Experts of a small language model.
Experts: 40 experts in each of 8 layers, 144 dReLU neurons an expert, a softmax router.
Below are experts of layer 3 (counted from 0) of a mixture-of-experts language model. Rows are named gate (a neuron's input weights, with its number), up (a neuron's input weights, with its number) and show model dimensions 0-223. Each number is 128 + 24 x the weight over its row's rms, rounded and kept within 0 to 255. Numbers have three digits each.
Before each expert's rows: a language model's description of what the expert responds to. This comes from a sample of Wikipedia text that the model never trained on.

# expert 3
Description: List and table delimiters. Hyphens opening bullet lines, colons after infobox field labels, and table pipes in structured lists, e.g. "- Topo map:", "Born:", "| 8 |".
gate0:135118080108090176105135114112149162157119073096151148143153150134149096165086105118127159153142138141146118147106148129129115139131142117092133141108144147116117133151146108105115102095105139107120106148150124099117141087157125089194110138101156142161144142151180164104173111092126165125144121121121110118158107119163107071106108159090140140131119118143142133137155128151132095134098141139119183087117134124108088063113137138158160140105129153129129170133144119138127147087104148150142110075148170118146133093133161112120139130104140176156110105133132167178119105150099104135152102144124136103121146108138100132099081121127165133119118142110095125139129114121187122137159
up0:123132133142095134128108152134127069130108105123116104169119139116111090122095150080155089145097139141172124157144132122155122118131133117117106122168130126136097145154115118140153144145105148123132153121151112149125114152146073144129126143147117117113135160140145088124112135139110109145120124120133150165128115153138105149139127090124119182076110111094146158128117085120132156107086095108158132101104069150107116115136076123154158139073074139156138166139144168141099158118114186117141081117124133088116147111116142124145134146134083116151137104127131111156119164185085089155140078099105069093152111145155138137118111117132178106113143112129152120117143084122119139166104
gate1:105123174131145112165125158135120131116113135084159129116122092130131133086098128121126091136140159177078114099107123148160123167105125116136102096102153100136171144104141124114131166125163137104117121107133107099150154088123114147120142120143133111120156108110177115104187138122163133154139085115120144118146154110109084154116143128126187144104077091160162117119120166109128087104138128144123142144143133098146116180128165123153098102116115139155110128140108111104131111103149114107108129098124138107137104171065118125158155129138117128144080095139079172133153125109090103183148135134117159149070164108142108114117131119122130128124151120147137145076109085125115126114170
up1:115133136090128166189131131144131151103138150103164165123125154129094122145118146160130135132123136123113093138130121129151144154103115122116102104153170084149094165133140150114133077146120147099098133137146079103135143092127121150146179142166108092093146112155136068112126089085117116126128104163099114152105141124127120122138119111124126174147108149153123134136124128140179053134103104134126142133117093130122089107142174140169095080159115169159105137153098144114125130127088143098112145138091112192106121137123090118151161124139126085161124097129092126147124145130115138096121110153143127105125113106129112132112120132146105111102098137107197122134177113103166105130146
gate2:117118165125151123192134154098079107132177141165095156151136151120123130133094129107140140128129165205087153116133129143128153108111166105101142130126131113107129126142099150116146168120148125064140147159108145124112160119118090150094153149160106140085164137077138106083156108132140124148127142179100134163159140061120115101143129146162125141086146127140158106127128121113156151123119183146109134109114132108169153131120144097106133105145129066153103133106091118126126113155171107103146128145118124155130128156170140126141135168139165115142119141179144117164129090131126129140100141125117104138120141102095084131106133140140149135140142119119138164094124147123121081139151
up2:096132107103161089164060133141109134123131136160125108161147150136145128133119172138127133123105142100059104125146127163160118153086163113116141149120151077117076105128096165114120123086134100100113114166127143144123094128136112105129138129144086133153119120143140140120138143097140148128119152116079124144210128143144108107110109160150143133119126110083129116117106147107127104122109170091149167115157129132109153117135125103132129117131121139116129134099143162134073111103118144122167127154095129097149126123114147139166167158153131086160104121110098118116088153107088105123148126090130101151119083110143099115145192163143118104119108140097141120181158129092128114164105
gate3:140135153094108123116167126105085106130184111134140143147077141064168115124136149143110107145126113136109124050126120162098169155111136122088135131140131103100113100103171116128110106138153081085083126111129160140144120126151110154134129099153089131174151128149149106132143104161130160164104096093121169149122091113161139097123089129161133115106140130144108143131075133115144092121133094131103146135116107117134142121132128146097117123129106130126143145132075145143113128090106121091159133112123150128115119131129154087124127142087086119166160124156131129126159118096138155154176166158144143130121140156129131151135083118144157149134121164163139103084166130101137086169129
up3:116097113118102107143145128085127167188109125141141167141103135156151117132114124134150139176148142081104138154132134085091103142145104164079139115113124131106120148126124089112112127115119127126136119059135107139095122109102116114060154125144112132194086152149131146102124147111137143146109133113154119104105146081152110125148099115104123169114118107137121135149050118176154128128181096148124121125121122123130179126147096109110143112185104138119120114115102149151101139092093104129136146098102118130141150143088084126111142166086162110169154114126128149145154111109141098131131126152150124129115134141114101155137106152134155139125122158107083076109137173135127140133147
gate4:106112164141124109115119139176125165150168123153109162104143144144142167153150133166160118154112078159149137119118132127155151170112126144090181124169121125133128090102119110165160132114135116129120091118132140128151144137115175087109138171154144142149169124150083130149121131172103109155114099161146145102128087148136157145071146134076107131091123136105116170138137111127146066135141129145142114113102138131136146122104141130150167088129135171146122107110099094128189107145111137134123114078120137115141151109145107144142136103159132081128143155153144143112147121108126139125140182138164144121143156160144117105137147175134109140110076143174094093136158126157113148109117
up4:127164152145102133071147135203120174173122068184151130111137158133107164132147148122149113149138080123111126145125092130147144147110137167106135109117114139086089090108128134094158100119110114132148119120106150114154144122123138075082143153092123132146144104169113133146145101188132093126141106115173129135137150139153094157104119090124105105134116153135124134130152147145146154130144111138135110153120126136096136122097116118112166103128112148140148101183156128152126134163134105123082125144125169097119084082079120129151125134103104080138128109136137147126149101128115133108129131165139159133152090145136113112149136157150129144101072172145142082114125133089141140141147
gate5:108141136140197089123096078131089086129137134115072151112133174136148127126119103137129136134104140140118150134159088147131155126140130150163139143124177152129129107147104112117085126087136119120123149172121146102129152133143158114113133168093123151139168124118122075132132107137144102169111092151076130104138127134144144156134100098138149106099159154132175077095122082118126132088092103123123111161111155134077174150143106138155137097132179120135097119083123137143110141136086125129162142137098114109109149098097149111123155138124104170126117146081105149131138162121109173150124129119133120126124130141124098095108158134152123140071143135157140141156115115097120074156127
up5:139154185095100094114151123138094145139125097132126194186113146103133140139101172132159174102090168142153138142120163142125122149128139152109134122139127135142104130165103121137153143115111110171147130113144099132106145121139120144102137158115120132137125145116126081154113139102164152101126122111159128127105128126122135109122119145167150110139143112101149114108120098115179171105139120128069093118129150145090127175139097103132109142156132152128141092154146123119129115112096135159156137129125116127128131112071113139100100113167122170137121130155098119132146136125126159080133074143129143190106198105150125128175139174149133148160137127057129130105129106118172143121086
gate6:158122121115130121165136102135139119110112112147135167138105099165183154154155090125160144109134145111128111133142130119165110171145190118128104101125187133124085090156141138126096122139103119162103139115122136133126118134137147134120128141160161155127109134112138116052108091141127130125173137146123182123110144129111150120078084167152117091096131123125158118122095127120159067138141127146096098119097141129100141157133117138171132159144110166123104171112138158096108073157120112103195165112119133135125127110165113120149114135162129133113126157116135109130130114142135121127124116101149109083082146106123117088155098135127138166121094101127115117142135183118094102128077
up6:116111122112121122130106114088138170094094165122151100133119173128108143137091145121132153131124119149130162127178106124081137159141149171148110113166135179110129115129150139120151178167111103135141040129127158121088107122126106122158100131129119085128159151067117104111124175120083138117112108125166131138138128144098101148130097132096076164152147078119114080122149158088129144098133141133112135152117129136108114151129161119148105132122118109100164117117132169107151147130094145149140136117099128128089117134116146105113134134107111137138139145092186144103111159152143125126130108135138102157152159117123186125108137147163127128092134169094147092139114114088137101171135
gate7:147157116159144107092126112119152125118128121158106144115153148138133108128121090115099145140105144124132171128117117113146124167124137109151134102116165124113128125147133174119132124103128176149096125127137144117120131154131114162090135171165102133166223155113120151124148137075134082154108138186135155154126120133161125143158164099116128125079112112133116142108134131185147127104103115112119136145112078143152115141128132132143126123133145201164111142091116163122100125110086141158126123137119132105138123166123126127175189106102133146140131084112150109133168130147155182165104115121119132116108178093122156081144156185133124126128113102117171154122110099120126127120099
up7:156121133120152110122141147131136167114120144124104145138146135112140152171081111131096121103105158124146081127134118102117167162127177129129189136105178142107172133149123127130126117115109146097111114140106110105108169121100117145141118128103113159160154134103104115149155160143140138107133162110144105123133110189170130136139176124150094139099094110139114145074113103131142122115168101103095152129111144121117131159164083102096131136128162138112130128153140084151098155120094117153138151151136112135156142122069098131160120126132112142103113086077123134114152106124154192114118124146115108144098121109079145094114087132113092156075124123127122111088115100160182152149134
gate8:073118155110142168163095094122134122149152125140110130138149115147119128114108080163115148144104139110136135122124122075110088151101109117128158131150139141114105137090117153122122090110166136099110100160102125147095116133131155147166124142098123169142129102104163099119126122100162140123135114130171092116136127128087094143127170143121145138095171121138067107135109105122113139114120134111148146128153157128083084080134127124141086179172101097117095106165093159124096133118134150147125120113084146122141107124135140140115135058119155129195143167140134094093126112131113124148123119109109121065135113161111106134138097156161153116127132122159117138144136148091123190110116
up8:143190107122114110167106124093066103123135119090101138122120148161095141150112108097152123138149127142135112111085107119082084121125104117141112159105125105142057150103159179132140171109133111112105121067141150105098142146125137114134107099099143124137101115136135138136088115084140129130146095138125126156117158095113085098124158104156153099136130145138163131084075146087147156112129145136140091133118089105108160059117130111125105110143126152126098146152147106111136121119110165112084145149136152107164077127099156115095117151104122134153126122112128132110161140119119133160137108116130106135071136114144128067140119115177134132133127088116122095134118148109125154125123
gate9:115128132163106153155148121139097147126126156108107166134093116134132142086102172103127151153091120134071106146133132114094146121149135088155104106133108135099145116125101133127114120082115107116133107099099118175125105130133110141141137121081121108147126131089139111110136142095139133150104171119087139151104141154128091208143184140107101094136138150137093106086092139088158126174128126147109104133118099113128123099136119113114086141124164133086149140132144156125108117136147101169117130153100138129110143108114134125150138137107121173112144161116067158120173120121107077150087126066087160101110118125109126086092132138138118126125155151097122127092144172110129132119167
up9:133128111152101148127132145118077116114189122152106123115122117150105119120088127119126140154100151150119101127126124156151093122129115143148123112142092118094158099151102117190139162131156063140121134136114089116100100155139127157095140123160093126127122154125124121107129124106123088167110111124092111134098132142100112150120145121123121116125103143133100118089133134157134101107090109097142158127125094136088084158136133086162162164104168092133149129131121116105135134121100086157094166116151141139114103176102142156147156145120147120159145090136154105087115115137099113113136095116092160107159135115138118156122107107135126087148193121112150105070143150139175199124096
gate10:160142129123110134126182135149146120160127165148136131138141139112075122153118153137133121124126139125125085096120158144169156168088118132124107173148118132120103124134074144125167118118134150075093119098154114143140149122094108102118139127125128154154140128157100158134134114113122115094151129136175143123142168094142135126120063095154088090141125100143166142139114132150148123099158133137120061180118165124131140113162140084134145156135127138116129074073136113106137149155086108118157114112149109128115144108120132080120122161152155144089136132108159153120141097107141127125129166091142178147151131125117162146157159130107149146082143105167089132118109087129169165159123
up10:129112131115108132102157135143109129165144117169129134158159136103149123135121117114094109140144118099100126097071139122134136149099120111137124167162128121132134121149083148121137162080115120115092173088130122157163142113151097138102131155143122117110108129118130197129128112113141071110121159141167138133090169133170114144134074085163089126150134110138147117121099108156162149146095127140117122126153151122122167132118128148104112132165161173093101079104165141139092171137134136098134112111153146103080135105074098109131118148125119123150123129106214148097131127163161138145120130144135113143090120138132123171166157097114146129156142126167139098119125082140143104127130
gate11:134134147147096100110095162127125161107131084120094131111133158073160118092123133103150153126108137141142176076090079153100095096115128137064146083105137111119122157125128176126111101127109113137133181161098109154153120116141138122112159114136124105118136114124100131105166182102171159141082127122125110114099113176128129139117114143138103149126143140107145136129100104159130097106146110121058157123104119175167147123146120168089141102149140122123101100125135135172132191084081165124150136138116166116163125108135153133121120144133153137114152119106098118150112120128140091099112100135161127130154120130139103080126114145179146151124112103131137137116136143108102113118118
up11:113161117157117127142093158123122138120133111132107155120120180119159104091137112113165139150148150152138140129093125137137140109140109134180125093095127089141151117153111162117133123146148102075107094168085101139123102099086157117123144134132135101179123128126101108079145124106130136146107172135121132104149123127092141146078155177173079146094123117131097122152161165123124136139145128133070177172111131158144158158126090175136095128113138180100121115164072114157155133143127136116106120111112129141141132128151146085140121139136155119149118146149120105137147111134149101090164093110088133121153092078134157092134115154164126129138107095128097144155169124116118135142120
gate12:114118157112123101139175116124101134128141100159125125136128122175115123154106139133151110084092132133128143153093116144096126130151122124151102122147171144120120108136133162129074134166136091157168125081116095111148098162115121100100095141099157115148113140153136125092115135118148101110109126084125117127149088116121167101146111089131125159131143148120113103091123137105116131080151139139141114134124100119125106178128118123091111131120127170122124123108117163108122189119098097145151124145108121137200124155141095188148106121083104161117171159121136094107143186105153132144104118112089143152139149114129155134145105061081168134152115093145131120112159138169156148130121
up12:111135117156139123142127152161146188083159112121138089083099156180126159118105093135142138146113143118129166127165149138135111130122106130145107129108115161117165167147123132136124119141091136166117119095097131114165072126100136090074117157134142093153149169127127091132104140104113135115179058104122132140130076118131090149093144143168117103102160148145136100118132153172149167096127129127118141161136132095146135148126135130131109121090129177136127090141138140123110161141113165111131107170094135148177147160117149150159145140131095156104159133069119131111182115119141110136139125138128074153125133153121133137127129121105123123143185143154102105133137113124148156140111
gate13:123133125110109117123101140142113185137102136128145144086112127172124104118132107123120120125133126121156142181098129144115159132101100138120155079113127112087126134161100144072083142132168102100140158135149129140116115131120108200124157162121109139076083133101111137160099120116140145157118136135120120150123159145094097144124133159141149073136099123117149131105138149130149112102126110128161149124117099098143093101136132165133149132131117140133114118129103129143116085085114087084106115094126144107082122115150126156108080143161168093075161160131099094120119111140135125135112117142100139153139156105099098198124163134144112125141175098118103162169146163103167112135110
up13:131190129111116151125114145125132135123091149133154149136148129109100130088158136148122089103127148109119068154093120139121084092128115142127060118197153054105151120138140162116134107107142146152126127103137116110147170137106107136139156148149101132120102123150135088102128099173158139119119156133164121154139090104122133110187119127147147123145096115156090119155131137129186124163159127132109121140094147124165131142129138085098120153122155132131131139124128183153123111116140097122126108147146150163116114119139112131082113135137142150097186121123155114133137123153135090137079090144091127150113158118084157175149143128127128118137174127125123153120104166170161126150135
gate14:143116128135135131130159074144113132158140137159104141122151137132145131145137118147104108145109140158118097117093146142134110147145110136166116180099128122132130115123135130119099153133142110116138123132085135113129126151138105122159133170121106107132116117169112100100130148121089145150092105112134158112103158132140122138100079066103202116150151133092083143099115106150141103139125155107083113126124097151106119120139125075124080138124120088114103150117128140126128196123105125150164127157165120137130124116107094153121199138112149133161133124109108124122146154098050108137111186176113117101158194101118170144128126118093170169100130144117125111120135095133139124112141
up14:116137143145148098104128119119148073130093098122138154131155119119124103112139127152148134138106133116162123128085086165081087139127136153146119152118123161085168118140186151160153134093127151090124101158117124140135103135071131158165150136122178127128089169150064121171115103095181097157107049143108172120140135147087120127137124077094163124102138171141132145128139129144130129154154176105090138130141118131134167139127099131157118123126126136109080133117100131161122138120127095123095162121112102158130143114163153136149146114109117139129144116155117137145127111120154100144142134122115138172131144134157126100154127123120100132122124141107114097092123091157137074098149